Below are experts of layer 3 (counted from 0) of a mixture-of-experts language model. Rows are named router (the router's row for the expert), up (a neuron's input weights, with its number) and show model dimensions 0-191. Each number is 128 + 24 x the weight over its row's rms, rounded and kept within 0 to 255. Numbers have three digits each.
Before each expert's rows: "gets" lists some tokens that make up at least twice as much of what it gets as of all text. This comes from a sample of Wikipedia text that the model never trained on. Tokens count by the router's weight.

# expert 5
gets: " in", " ", "-", " the", " (", " on"
router:111151121134117101110092122113114123099141132170075123148149111133098161103158148143104084125123133099135087149150143132161099105084191102159084132117095125128102123135123079120128122127138160173126094100127101103116124178122094121136142123072099119091122115099111110130113105084125160085116138136103143099126122134150104158164161113146141087194119095090140143121105113100118111107087152111106066153124147150108138153085089129165181123145133130111150108123127138130120123121118122120122147124133148147112119109157116191101147114140130134137133106161112114148111135099116135116
up0:134140121111096121099134106111130144103113147148059134099129088111125116081104152142143081127151097168119123123125162134122086150115153131148115134105130118153144129145148090110120152114073112200122128113100094110173112110103135129080118149118115121117097129146137113156092116123124124188144152157099163148176135097176115124101167138151190161117141179086119089115173131128096148119099120113141122112147129122114127114138100124147159114157069107140113091112136133140135115123146119126104122105130146117096143107110106104105104133137127140108120113118104104110138079090154135100
up1:142151154144115093142180140145098110090082123139127139129130123077117126115116145109123109121131184121112142137130162136120114132084132143128105157100115189121110114130121114111109170128133091157126141110157114129119148140138110157129121144141166123153154124132150129160145199096141148137148119139107117117173126147141102140171167137089132153167156149087105126128133137101105186098103114144112125115170129111093128147139115112187101080145122084176145126122092133164083157154126177122135107122143093113158119123159120110133141153099137153165163102149133139083123145132112098115
up2:136091108102141125076153163115111089114156148107113126155114129095108118131140144144124092110148116150082082068082112133173122133066135131129129156169125151167117131144112120129123114133123113155105098121153116125129102154110128096102122143119122086170134094147087148164112135115096132140130135128110150071156130100138148132124150136160127149166096138169124146137093154115086148103089142112085106119080124160113111124148110148123101086123141107087115131085187129105132121102151110133142115090153148123116070109091105115133102138080125125130140122133131121129109113119135086114
up3:181125172167149161146126101140114122176125142161115111131131130133110110093147127108121140146133146084092148135135103101109144193132121151134110109138116115092166109136109116145099147136113142172170179133074155127115160120129110087147114106096146117083151171154149100134103094115170167142090152172146104077110118102136107129095153119101142133151122121085096126137097104119110107171080152112129120143131076140129133115131117155125156117150083118137113143068121130133132076139136158123119142110136138085133137142130126113150108119086132124146098144134101138143163134136140121134
up4:126130173164110113097162145165134127121089159130126144108154104151106092114116124155106176093141145126127087111136156120135123117148082123117138155111129101099117138130108112135145108119106143125151132098119047096136104093102091096170166163129130129125145136175143115150124180140145112171159128106157130145154123078138163143096111121146108089160109147154127119142128097143096103104160161120095120105150100123118114142119120131153117118142156119106096117101142118122170116165101115169091103142186140097128134129151097117127117078154133156080158113088150141156135136142119117126
up5:114129120139131124131123114160102132125098078130046111124144118152127123110100133131191099131121104158134103123131144120134108192136119142175131119131143134170113129154195075145143124113106153152116115127090080127151130129104154129145164120120123122111139099126124131156118102126122144142124157137077136104111180118147172126107126116117157164154146174116137150159137142093159157119126125132170133146114081138119121147184119126143156119106100092150098109137133122113145061112153136183130115111160130104133119133126132175085105107154078141119124113115119099131133121117123085126

# expert 12
gets: " ", "1", "2", "0", "9", "5"
router:115158151149114121123126102123114162181151135142069072155125110109123150112109119125138082123123095120126123144118115139165144140069109089154128147134131107144106152100114070156134162125156152140135110128143116135128097086094111169147167134120152094119132121113116106174141154109149122124150127192136129117137161157138138159146120099157120094210104127113109104131124142114129131088106130154135113109085157137087146124127114114136122146137118121157156157134129116093107084158112152119146169137156159156103167095143076145075091098138118136141126110131119143152110141136152127136
up18:174147133144111093123125096117124131114076116134118119123137096088121137108121160074111138136102135126117122086138129085130140142169137172171103130111103098122121145117111114133138098103096122129153102117141128114142101165092148147153170167146133138101147146143104143139111160140140155122128143136132122131148151133118107119146154085109092092178159123122145115170101132122120104151123071144114102126166063122139139141105151131184147124123122119195161131114136174122149139129123134083127138142149142119113134113104096140134093172123132136079135155167140124143154099121057137077
up19:121147158133120128116103129116129129134098096131110107137135110067098165134093122140125122172104128120148138164134112127093113099112159144117122099122111131161132096161122115150072168131077098145131118121139111119153156121122120155133133136139171077122165166103151099122186121142096135182106158128089138126136133177153110140167115118115099135116129158135134162111170121124122125100095128161078130123139118133171148148128109080152133123155128112138120127091134168117090143160145119172123062097167142109158094141146121183101100119120127137130138140123093153134108118123107092097
up20:130108121135094162120134138144099154140136138140119109096135130132162153129094135152140113093084121180142151140139118144088149124165112114129127162151137177154095148113123118126127172182138103123130080131112093064116063132145148144151163130115105100079114130107125116119073128151124125118085087118096140121109161151109122181129124102120120150129144117143130181123119123132111133104096105138101137108126131157168125111152121079155136139159102128105124114123109095127200126104150125132090113139127179157140160156161141119141150113122138126090126149111115119176126130145100138170
up21:146142119129136161110070141102152121066091147079147145131135129160090160130101198082137133105147131165119145166107150117141125150148117102119132085108113143102169120119137115116117138154113076132172119122153109122132121152146130132150155121141113112195182120131127127133111090149137136164121110137105128168125149172098125155136111106143120124132153118106148105163161145150124140113083128101136113122092145121118110147125101130121137139161152123132126147139143143149124123143093128154100145104081141120157121140109065099104171129124063137076109144110107152149143082114136112137
up22:104138116135113121116150181126105114137082114162104146111114133138182114098128151135159121110129120112136090106121126143150138113115194081139124120122126135115105141196146120118153165119131125138127126169130127124122116105180137135111146126160123116139140160117140146146114122132133096075160180139106171128097142091087147141112144134144124123146106133125096119120110107097091117098097141135127098132125095123111138181192091149147084119104128115112091145183120176116098111185137119158136134148153130125155120133124112145142127095168161146110146169135148143139173111131132088176
up23:130123114130145079102152142142111109151143088103092113128118104112081144125119136142105107112141098168132095141121129102111147104122127127141134151197147123174090171093138120119091163117145112123141102146146127123131150141115100149148138159114128102149120063120155095162124124111120136128126117132124120097116163132142133193138149118114159133172152131172147112104073161115081173155117069159144137128137127130155149132126159098172131134116130136154145133169140091141126102106100106114136147124122095165120154148169099129116106084134182147149132094098140176148123135152119111133

# expert 3
gets: ",", " the", " of", " and", " to", " in"
router:155116134170116129104122119146138136099133116134065100128149099153127144108084172116168082122153127182167095145133142153142121144130145082127105136106136136136160162120143095116134153126107134160137119130123111067136129133084181116135146105152124117116113087085071140165120146153123142149131120131116153112127136111108146121145137102158140141159171138128152132148141133092158132115117109122113121160109117134097175155130062131143181097107121083144101131110116155122181136148152101139125119100118183122110162149139103142092104107135117111123150140111119123109151145107183124166
up0:113141158133136092122174169125143146098111181139105114084155107134132172108154160111151105104116097139111140118152116114132069127105113115101114107105082186116098158153122115103112136119145138150160145080128142114119125124113129130133076153129138092148122129127113119149156138102096180135140106135135175107111126137085135121132115133097065140135107128123116152171116127091112121125165167154121095174110096162137107152136112140109105111117097116105124125087145126118102149083107115131135123124156136140084127129112107123104092085154143150134159086193105158136156130095133126137
up1:079120122145133128172148113134104128152113113157108131145143137109108093120135135134136078083139114113097119153063151165102124137142140135149114109172137143124096144131110119145114138116187183192117120114124135145122126156124161128105154167115121135138097107128135128126139125084065132120145120096138177132124199130134118128169124110183154121145137122108084079141173124076158132121110156152109131146088143137116156091120134134152159112117139158137113083113098133096140136146131127086131110091157111149120084120135105091098126099159125124146127154142155123113141145142146144118
up2:117159102165137111159163154118154098090140091119127106118166111124134144118116161126104153125119140163160111130130136097134107119161155135148067133143142153104160133158104111096152086144141129121134090179132137133120139167100148111133127102132142139095182155093117153141101122101108114091151189122109112087219128134144122164103115159139136137154129141136124113131125130115104171126096124141149104100108115141116141154129107136125107128129080132112084096178174137143086164103140126119143127147140123090157108088113129113145137114127145140099100123151141142104154146143109076153
up3:163125093120102123083153108111163093112159151120124154091130115138118144131137144109128077150150121115128092161142136171150151140113140151126139124142122118134116105152146123153141164088120105098125162087121108133139155119124181099144143164136163143141115098104112149113058106121120072121127153134132120117126169106151107129133099121106150138095112146129134152167128161113081111134108090134130184173159120120130106144169144092143112107121110102121115111097088121123158083166121136126094156116147131105142141167097126116110146099182121110088105126109128160142163100098159170107
up4:166144098113133129148149113129144134103081072133122145098115114142099131128064157159179093122123114155167107146136117150130129105134124113141122142111102158131124111122139116151172129147122118096145071116073149076131137131163113109128138106101158113141123142121153177145092168157117104161133169173130141156102163121129125130139112103117112102146116132130116135136132167094148180136138103151101148118124072161107174167160127095200137151118118099135127162110129119126142136144104106150099101132146132164152116164102112134128127143099139160149148125108134104129113102134124141179
up5:133091059086120113119123093135139161115131113134089144107136129126076177115141147128163134170145108110137117122147107144122093166140153159147139136106128103135137174146085120141116131117135111118170145141115120105135096101104161126132086108126128073124154157094069157128091099132123160162144148125118170133136146122100146124127149135124126136140129139114140109176120112078106119140087095129115151132115144109089160086098137126136124106161091119162129138171124114156135114099109164096126147142167067162117135076153133141086134114128092124144121126104156142144093146142123166121

# expert 8
gets: ".", " |", " and", ")", "==", ";"
router:089111126149110123121137097142108098135127185150085137122131065151153122047115135147139121110151128139109128129117142133100097186146154113129111133127145114122150106150130096126125154099128121138108119109133119144121143103105172121162146120099138130136103138152165153184090141148107129135169159143116165127143178093123170121094112106120128126111120178128142151155134109129108112130086113119120133143107122102087155111189103103130143151137102081160116136124159128123122106156151123132086107090161125088107176144142131151137126082188146145099146108112106091143141103117146128130
up0:107138157153128159135128126145129098114079121116096170125107139119170134105135105097126100104145155135119133143130141135110121086146140103174121150141124135111114124138161121124128100101141092126133080176135120110136139181081126134107176087126149150121150145145128161117081115098132170151162167127123150106157126133105132149107105091153084097156154133073120110160127146092160162113140109150139088127062115140124129181169131123122138132134116072146105105116109125134134143157122127161100165105140142099110152144162102147134080105134112139133122111151070109118150157125096135152
up1:150090111069104133131136135114111133142100135131119160128166119109096129139194081159106166137154145150129074103141123125140115120134126151076131134157172125159120138130131123134111109084120117127140126081139142097146131200139109153099150181161131111098103151119099107154133134112123128127113093102146152122148147109125139140098111175162145145138139135173175174135146159128119114131098103111135139116153109156112104106168120145125132149111153156140143100100087104115118098186140134120106098113158145155139130128101072167115124153111133153111149133157122093124131139151161166120
up2:122124165125096121135139098157107095115110128123110117123161082114113105111131128126124064100131183143145155135147180134113119102186124088088130177165099122111118098103158130155084113100145152160157110132143120153111103130077128159144155156137140127121095161130085136165154178112131117111126097099138169089113118136180117139133140128154142138094161122114143078088133133089101136101137153163146144101120150129090135160114131129146123104127068082160132166108119142128125149169109111096111154120139135116129125129155121123127107102144151106092141108128123131105151127116148105119
up3:146125170100124108149183127188102113159137136175079144133141121155140097113118093102145130132152138140137087138119165135107161173100118137128159188152155088133136092124112121139131119086154148126145102133146121145116148127087151124131119145148168107105119120137129132129092132163144108129183121116151103182144181109093089122127141116131118113128122104144130129162130123114166148134110156131117143140145098114100138118133117084135127137110117091156152141126078138142112147127133082145123146199124150075150113104103128146091105112146134144072159133166120164148159149155120122134
up4:155137168144133112146101125117148139124156125127121177129141108129126078110113119122153124139146128111118121115153105149155115125105149111136114130110124093111143133186106120180162133136157104179151139188101122097160110132079124135142143102087151135114128129153132137125100099125107069106074187146138149114116065093112123106136156124145149138108111167146153152102136154118138126161094127070128114145095145119090089137122070141183168141173160128118138143125127114119133136145086125123145119098142127130158123119123141161145136095144121139089149101177127111144124123104149110094
up5:122091163146116094154121110120119118137141125107111150193145126132143149140118128163100098127111084090164052121124118126144150140135099138127124149124152107171099127106136124121113127077068135133105148098131129163152137166152133208123165181100098114126126102128162074122146147134113122135116123115090154116110111117125132151113142140165179115144113124146149131125147138126175128081112157136138132089083160149115105113154117136145165146135113123136129099100100080138107133143079150141094126123142158132130169133123134149126122116129146108115142111167096106116113155106174137108

# expert 15
gets: "\n", " and", "|", " with", " a", " as"
router:115107128136088109099133143127097128117118192162080153102137070148132105071115123148136153128131153160138127106156155110146138144117097125130114125122162129181121085154148093102117084107124165157127133118095112136117176126131144145120124168101121121138129177136141112129157152154124151110100132140097134137110143099142171165093160094123170147144149171160097138131151084147160124110082165088165131111137137130145120122170099115146118147105138082134077107108138111137130128098107088140105086117133108115094135127137160133117114115115119128116149127141107124146184135151119084121
up18:163125121133120134144101142112140108146129108131099175100132110112128126148128171110158151137118144130153133130172137124164104143132100154143130119109098110142124082135151111155120118134126151128105118073129145082103134096173132082147136098122115089111140120133113164083128063149130126145133099142109117138118088120158160175088101158117132160104119157145145110134081147127132084147080119122106173110098139139131100143150100072154182168153097139150089126111178101106159130114107144118124126101099117163142125155135132122128106113153115130124126082096144143112182122138175123112
up19:140122077117135131141184141164113139093097126125117131153158119074073134124105133096139129104120148136161117110148136090109113129106112148163115132125109083107152138109124114130123118097107082176127120145106117118139115145114102159107159152136159136145134118144113120152137151138148152144158131158131108140205100108161124153125092115147154104131145126075105121127103124130109118070129074099115094177109115126136132093168145134136150112129138125161163132133098122166149125160161084124119128107136138121130090138126101133111112061135133137148144136130091075139108146074110118087
up20:086136131150114137164113158151110152161096131112121144123144079120097154118124099088153107139172117096100119113107159097163114140135137128131106128096096146145156145169133120137114137133133095145095078145139135103119175134136111184109103131130119077134141148088111111116134120118106141174091165143140099167130093123147165145133124124122152085148171150137066169147101116126109073116082097099105104137088125134144154107148121131103145131171171104112151103109173119133162084094111113098140114143110112115117160137149144130132113090119125124166133121130129119111086139138106135112
up21:104101150107103165158146119122112111132105163126122084138158128110153088102127087182099128120126119142092123103129125119119103160154138129107128102107121104165099096156160124083146116112127136119122111087117143141090110098107121106126120139093176110085126092156126115133128152088097108139134111133107141128194150104161159148125126159133156143128128139120136159129154108114094141112059131130139133104112132137103144095162139108114146161113109117111106117092069102145091087179125160173074110127178105090144159145095103142136137139120168139116125158151122120120126141134153126121
up22:085130120126114160114118129128122114111131137146125130158180110136118133098118124137138102165155126217155138125094149155138038185114152130129085152117126112123114155133151068128121156102120141187121135121096074120129109150082184118116126187104117083139126127135138116152094121114134145130121135153115158113121137107166143164136144120116123138166194144127118148175150127091088164125120120134130130160122123133123144130123116105172136153145129123081137141132148144163151113136119135117133140101098137133074116132117105174091145111137101143140132118113128132144140138122134139120
up23:108109131145088111068107096111137136119124126183102144101149089102115079115124154108091139160097102132136097138145146138148135123099172129109125094166112163139123149103132119117143142163156186105119124099140124110137141161128123123135123157109148099124127123093083084117115132084115143149145106131125156092130105133156159177135123133141101165172144161127106160105139120149077110128123181084091153120130114121137155107128161117119161144067131123129102100116144120142179133131127114160170125141111140129131137157092166089119174100130110100129153090157165138129126112132125132140

# expert 6
gets: ",", " ", "1", "0", "2", " the"
router:125137139128114132104137121120133137150143180166087102108127099100096113088109149093122114129146136113120122124130099125161127182112145129139096135109114064129098157137161078136121124110108120134127109140135109122142079113084114121140163107147091117120119117118119089158124168136127084144152119137146120152153175119151161144106134083156152161207147151111128142132107132154119123111108126140132133113145148152118124081160105075132126173132133100147139142115136162147112102149126151140147146132152154120091156075131083182093100092120144093095140124161135143165129133084131149142
up18:115104110102088075108128113216115132091162119117082117154128101119111106114135111200129102137114130132138148150124133087162146121132138096150129116171136139174122122133134123144101139113146152147112140120121118123113136153104144123134148164132126145129172059127130117145092117161155127168132156158147124119109198135135125169150161128126125112131116139145102104118094166096108164155102115096108126115084124121120119123121136138176127142156093095149131125158157148095107137138132103123118138139146118123099093124187095115137151102117134099115144113116106136131075103172124090107
up19:116128109083136130154122131164088162130097127139114108112143112140129109117124164102164149114165146138081108117147165090135134156147150141125100128135151107121138200128145126130101091131084128160155127131128126138115156126139130131110173174144148054119125132127128048176100111152118176167127154113114139133152126133130164121124116140105137133151150114148080144124116150137157166154066114117125080147118113152125136121171157110146130167153124119153127146117129086152128154154137158137111092130137099116140100099129103142121125078128127137165108124124072123136145136113078140122
up20:155171132141103165172139156146150140134106128134115134101141061097102158116118120112138076099183127158085098118100127142119121153107149127146142145137136102125148134109108111141130138146131129139103115145125098116158135114146123121097159153131122129098089106120128164162141140149098162127144104165118106125149102112102157154104151104135100107133115123135163122113140159081124124092107103176139081161120133113124141120134109123173164111097136085163125115122124115091157109120136140119133084110084109109118176158112109183120085093130098193110095135129143144158131134172146162101
up21:113118124141107130156118063109139128139139129121112146091122119142114116085170143118147103144117121154133141139140129141168124122150088109150132109117138109117120171182109122106130159087111147137115108153143128123143104157149139157130162108136117125130117153186092165168137132145177115090148129109141112130113105095148111151091124087135118133142125122087117156123163124124133169137090134127169088167065104092137148151096108094100138093138082131121107132132123169085121110143082123173139133147114107101129147127119136129127095140115103096070138103177102103146145127150166075133
up22:097179124129094082139109135139139134139143108129116098129136105136110138093094122122113115080142122191125164123137131134126147088147170113131127131196131152123110127134123111129139146110137151121136119156133116107177113151054128158138133147140134133195105101140140101107101150113088129105083132141138137113155148128125123150128135121123122118143121160208116098117129133108114109144125118131124136118131158113078146118143140106133170152116144140118105140159124102165151157151140142126111159078098110123067197125111133101130155080133150106138142066125131139120139095110146117089
up23:129142101134110130127120135133129116116108124103059147141178113155162127108139133098155129113156093125103087128125153149139050126112118130127074124122165153152111124140143095148095132069129129174140112101125066117129147114108151124126143129115127087118117119139134136159114137143112118157138149161111138095155139094130127146118151087139127120149145182123127136155126129106111178132144146114112109149091137164114111162131155132163189084157115067145110102133130140108137112129146141127036107096137140121106126132144102126129115098153083141119147107115117114113102123140155122090

# expert 7
gets: " |", ".", ":", " to", "-", " by"
router:145136117167077142131148146114150148089122087129089161103153125119088160133109138101157126163144103152134114138109137123128108151099127128163068149078162122119153172135109084147102172159112098131135122103110074106170141126140155151155150119121129075143170111132138131107116142147145130136126114127113147118127143124111143140142118114158144144172138156143137125155153150096143117135135098107133152130101129145083128192124085165160160092193138120103109136155133125137109105129164118127095112112127189164132166153110110147102135106126097143094136117101102111133093153132133151143
up18:106149114130131144143085167125164116116129125142120138117155130147135134124112123107138140110088138134141125117137120146146096140161159171070098140052099136111138137119093105122114120131078132132109111126089098122149128154118133124146131119155122069157128137119075115136158136197089158142152131147132125113112140137151108143101111106118107091107121114130088121164157145138123126118099143129113120153130096134165110125091110107092151130159130124096152137145121127130141109178134081111131141136196146141135092142092147164112139065117113086114148189111132123112115126105092068127
up19:117092122182080181133093141125131115130153132160117130152119123132121113111114132138126079143157102114146076181114108102154155152165120134141155190124148104152132094134127119103124144127088088107117133089095139165084145101109146126101124130105121109065124157068154111101141139108086157133133079122082127123141101124111115125127172139112139145107133132137122121127127083136136073087068154102111127130132138137098133104140147113125154106147135129137151123130121083160123127138139146131095140106158190161141164109153120164139122105136124097125160126114122121128094127115146125149
up20:102142122137115146129107152109165082109124112112129114132158120142139117114129186104126182134101173143112127141112132146121137134161169128094124093150091104119119111119178120120112157135115127131142073111113110154130124148134143108121102090109109085177121142072102130132143108147138165115113122123143120124139121092162145107134126111115143117112153106130174169096100131176132099094115132141121149135114103161076082156148084129106169165169129117116141131092151124151157161160103152132118118090129137112103170141110114150092153112162100080110106139167145083150143144132161153129
up21:154100115109071123113142124142128116142134151107109113124124106113088152144139118127141128115143092113097176111135068133118140147121152133088140149067158087125120169119074117124086133161101092108138123105107123127085127135103113127132133134139082102131114134091123114099117148160136129115157089127105147144119120160103152141126103111125147092164148162174139119095127082150109125139102108140138128101095165116107159115098120144154141110158109127141164140082105150162136111115128151154120133122120158157142119155113104196087144118113094092091143143144165104142130155185092148139
up22:112111129134101103132109131161110112152121158106101170120141103116156129093113135120142126096133163132122112134127139152135144153086107132177124133139145073107134145147179121136132169106151155162117149177113107136159166114122145135130168145130110146170132118143152125116154105144098180103129170130104111153097124103162145127128138065119154128108132132135121107117134146095111123091095112112099131090121113142089117157136100112133107139145126072150120151149169176140150108143131112128121126115161145107084162123092113130107146056176101123060115102133111142154165104107153135115
up23:160107112145165160094100143157088139125130138140116090114124107126111127123092134151165138110156126131138072111117087153122118153129128103106112143137149104116134136139137116133139118146099110122145107117100099148138112094117131116141093081109113092088190117147156121163133133151157112132095108127169147130094162152104172119132135092162109098108110156156145124170139100108127091145099142118132170165145136113153124117154088147126111121165089136130111150106158142135132077121158155184131132118140119082136155161164098135117139063130132146083148100118108147122089172149111098154

# expert 14
gets: " |", " (", ")", " =", ";", "\""
router:117136136129136120171107082130112122151132102158098092101163122127142117091144139101158094156092075103111112183119168107124109133135148175158088120068153158158146120142165081103105137128124150174100117087141073145109141100141137184101117151130130117122143141121130050142129117094112163154102105155105130124153110118163123153128169145112161152142150117148119132124107139128124142139140123142133110147123122149125106108167138136176141095129138103139119144108122145152114120137091143126076117117094124139105135124155138097105109118100112121143079098121117129132137147128136136059
up0:144116153171131123081125157126085113113108124134117119130132108124119132120059123131115091133157117145120136144144121146112097127137112176130123167163113128191130125102144114113118126115089087110145087151117094128136134103120152137118094170140115143099162109120151105132130130150179160167143126114150122075118099154117162159143097123129177142145134154131133118122150138132128123105104125150106128133115083168200098160147123102162116166147108132114070150116138143140133097125124097128126136136141134113158119120124083111105158153139139123095178158075124135117180122185099123103
up1:120106101138103115131131136120143136114111094137115123130134119129127123138106120158111104138110108107172134124153102125161143166122074138140116140085137087137137114126082111122128115134107185137129170127114115148173147120112105131127159148115147082115165113087137063099160148169120187152137117114103120149096093146150107138108103089131185178100141124143141122118123153169145179117048116153138129112144149155166143128123128128171143122124131113107157121131081125103109141084102145111104086134107154152104121118148132169111126095139119112156139100101096122103112126161164143133
up2:121124134117097100086117137143118085120073131134041175118196082117115134085152163145129161102162128160120077072113155116136130142080144140138069113129164129164135166143141094129145106127120124155134128125092090105137138132106148159143159118127139104130149140139118127141112118147122130125142139164109144120130150126137170150132120089140178121147190153118130142165178134097123116105126109104119137120113101137097137144158135149136161166135103106129104065115149124117129102125143144127112151107152122122124105127139124129124127058130122100099114143146110137139142109116144125135
up3:144136117092129135129123137148127136100108128098106108155145130130103159116140176115148125139152114118102134137155153134116123122110156117150123131104122168103154161135168111151119146131128107171150121129117061124187155180147123123159150149091110095139185102150100079159143103126092183138079121132106133121146111139117120158138153158126122109161140123143126130163138143081084138144127117140114115155128155163131152175139151144136142133137117094122130129170163108140144103144091115083068104109101128138119129132097122124123161090203134111072105111141105125144113118134108149094
up4:134147154123089042144153132125092116123154115163132146110131114107074075091174140090133113122120131118150112128140128146140107142153137107176137100122135135119098131154153111118105144139156120137175163177145134159114109120151126145140105127115133096131124118155150143172133134154137139091109110157153118133141142140084138142108143125121142127129130147132103081129132127084086115157130121136173136144124156147147139170124161125172106122143166106132123094141113159124113135167155155103146120151100152134118149112087133101162127073125141146093143110138102172129200086109089148156
up5:103112165130098112105131072120103125074094118097116120141125120180080146123139125135124113133143091150130140155124118082153100124125151146126122129137110075119130134152115116112109160120093128154117138128111119110154117157111110107131143153143123121121151102119119114155133149149129168154125131127117140146067102122131125121135126107179126181127144126125174123127197130159151102116119204139092110168139146107107177163124073136177147128144151133156135085125105108131096104162113117138116145104102136118114148156132119176111147116154099169119145105086145128138076127103126161152

# expert 9
gets: "\n", "8", "7", "6", "5", "4"
router:124122128137107071108129119141136098112082118134092149115159075103114120083149100147095112107139112157097127133146153115116104166088158141123099142127115159141112181100124093120087158130139131141121160130121114120117107117095115158137124151100137131155141150117099110142070124148150137131122138156090173078103150154157127162120138113132194123141127182124069112127139165102127124125120132146136110098109119125115123112105161137162152151178109106091120123144152115151097137151105150092102106129144142153122115155141128103129123116158100083069116144159118122090089135139099135094
up18:144086133101143115138098130164119128133133107080112098123161129158123115122105116068144146087107148123172110176144138123128130095137150158176124132127131165175117139121171118102134092133131155109148121092150114118102114126135114156128117150116119125136164126105128087151090090102090146098123145159099101071124127129109110164117098156126113144154179141131085133144116124161096136096077120148092136134124123119136091126126119121143114140133173094146115126134162132129102119110150057127095100154159129135102086121162147128100134120147145089105149130107129153160088157164089129150
up19:125112137124116156098118099120114134100110182129109139145152133099134182124121130141132091122155149136122161107147127167118085176132122147215141160133112128099119149156134118105125156115155130117142098129127118114151139131115152132106123138169145108135157107132136094133123104153121164103154136124112147146132156147115116150128110145119148113122135110131126090161142121092106120144165093151136152133129119122173170158138142155155122143146147116119139140126196078130102098102116137092132114135100129126175184154117151164120110150185096144081166138041114130168104121123119141147
up20:096135113154120147117139121158123146105145134150095135101122077164164091118078128154159105087109088150129150152121215116130115130107152132134142108098109164121118104121158118134125138136158111097140121157129119140115148117120148121173139152091108124151130129136139123143087096133102165124157121137080160132161183121110127143129134095133107117132121123140112170174150154082092098184101079110076111112102075135144135129132121101088162127163128112117122153116161137105140168151152134095119127139151150099129124137164107173153132119147153141126119129128104111155105120095101109137
up21:114129130127076128133133125096108130148123136137122132163135080102167132096129127110104098114154110139095105134112130148159112150108150149134062143138129100133083158147144081084101128107092140189119136129125097110151126128126121130124125117050117115110110147108133137115114130122108124129100092169118126106120110103159166125142130055212154129142168187124121133161131123127097159112148101130146120194139122149117092147148101119124141123129121114160089103133130139177141093124138119131124076107110143126114123106152128148100096105132137151133119127127132145141159100119168129111
up22:142132145136149097128100138121128139133152119166095122098163087113155127114117119134128118102147094123087139102142132107150144132132174161126132156080128118136100119111128114100130137137117149134122130078094119097169129091142166154112112125110112133102114144075099092143095115098115144107104157124101148084145130120151118135093130108129151125162131153134138149139136163101130127121141083118079081133124151137143161131127133138168201129104094110109140146112141148138113140125088166102070092136098084164152103134152167160142139132155079135143103144107162150110101115176169125085
up23:128180141117121107125110150112113178135137120149105089139139143131105124117123154111120064098157150159114141135117108123165137101145157075141105150113095140141083095133135110109111126124144121122149080134129100122119111182073148156153157136109167094126124095167170093118150146087142149131119098159130143108141127146105144190125098127150121108151123102165119130125103136098110115119139164119138153120144135111122114140118122137120140107104122152132126161156113131142113138135162139131109171128128124113133205086109075132063086100140122145137143082139125148128157082148160152137

# expert 11
gets: " the", "|", " a", " was", "-", " is"
router:146137158147121170139094121130176140099122111109090102127170076138092162126125131108138126145144106189143086150127131119153141123099123149150101145109137136147140157115139081123109093134075127184172113137119105091109127149099118138140159118127085132127112130095065118146131131150093142171105122140097140106133108117143129120141171113156180118146203143130097148113166116138120139118107121126099114136128155148113104143091115182143152106118136123156099095093111143144139125113143153123122114123096138125099122111121123158132146146107094130086109085136137116087157147133143166088
up18:117144105146119121146131158079111116123123136115122152100146096129144152106123142123130093143135129158106131158121133119107086169154101155129109118088126133111134127120150118093104112133104094154124132105056119117167162157084118126115130114135145123157159087121093116154143103132071134130081096156086112129123079158119152155126105156131126159134114104159108162150144133159156177129146167142135102097153147164139113111129147125102134130164149118129044148136160131123164139105137149139108112127110162156135111132115128109097119126113162113141117156131142104093140077128163182076
up19:153135157124127153123122122104148132120116118159099172108170120089122145119116119118125105089155116111117145112139140129100114110133111139134129111132121121080085099184190120110099156100102142147147177129098101098149131114086130096127124103142122079135122145125130137120105144103135155109181192135098128111133122094164091146102119110133088144126144120111084118115110142116106139135136122168161136126148155143116133205102140131153106130131104122131110150133129148140164085105094163116156146118085107134107128112149184111119146111185126116101093121100107099167169123128128151084
up20:123117152127127123116126124173143094157122105108114133125140124136138127121106134164125126155136075144144130147129115124147108145087162133071148146062135080086114138135108115110137196108099096133106125110125125091155131106140113111131146136125128132119130144118132131121125140109134139116200154128182126130165161109136102141122100082147117145155135131152088100148095103159144102128068096188118159105122100136105171100119143142121103124118098121144154139104146095131097075137061130140154108110152129149098169083166132153126122112169128148144112110165140129157146135138131141112
up21:085140128140143134131065123088146104119106112109111151132134115126107141118133169133126147100111133166110096164162115130126121142132129163125118145116100144100157156111104117125133112125126133154154150090113116099189105122149101114114144095163139149153133122130078069139117123193098154130130124139135135116097116098120136130110130101151130125112187150116139101146157144164138154124150181136142116132165130149131091157113149173145105055160112143077115091110171145142158154115149158105138140089141138124134126122126151086128109144119103074101114101104139114089139089122119098107
up22:168130108097121146158150083115062135136136106150123096180167099124104133124099149101127147108152137122137163102132124132116109158143111140097074161158125106176117137109109114116116108118107115110160110137141116090137135125084138163106128117134139122126179090098152158160082116146139124135152112146189130081135122116100117123138145096155130100147159147136153138085099097112107148098139122152144135151102132074115156098122109104177158096133095069149122126108097107128135096148156138124118115135103124112124147090138092144102107102144091101161169149116112103126116134130109141123
up23:100132109140119122137110131093147139108148159138116144098114112078104113116097132103123167140137151126123124117153106109156118156110111138170136093149103134128132109103135114164082154063153080151137102163136117106141143169081107142086146109151164122143103100099094121126120129151156168161172136151108143143135127120134127158110150072078106128158140128112148122128139117159131119097118122134154114127112086112093186146144133133174124088158072118126111094179166133095154144116121134120145097135125172132091129111115140112108083105096114152140116126110123121154106151082108116148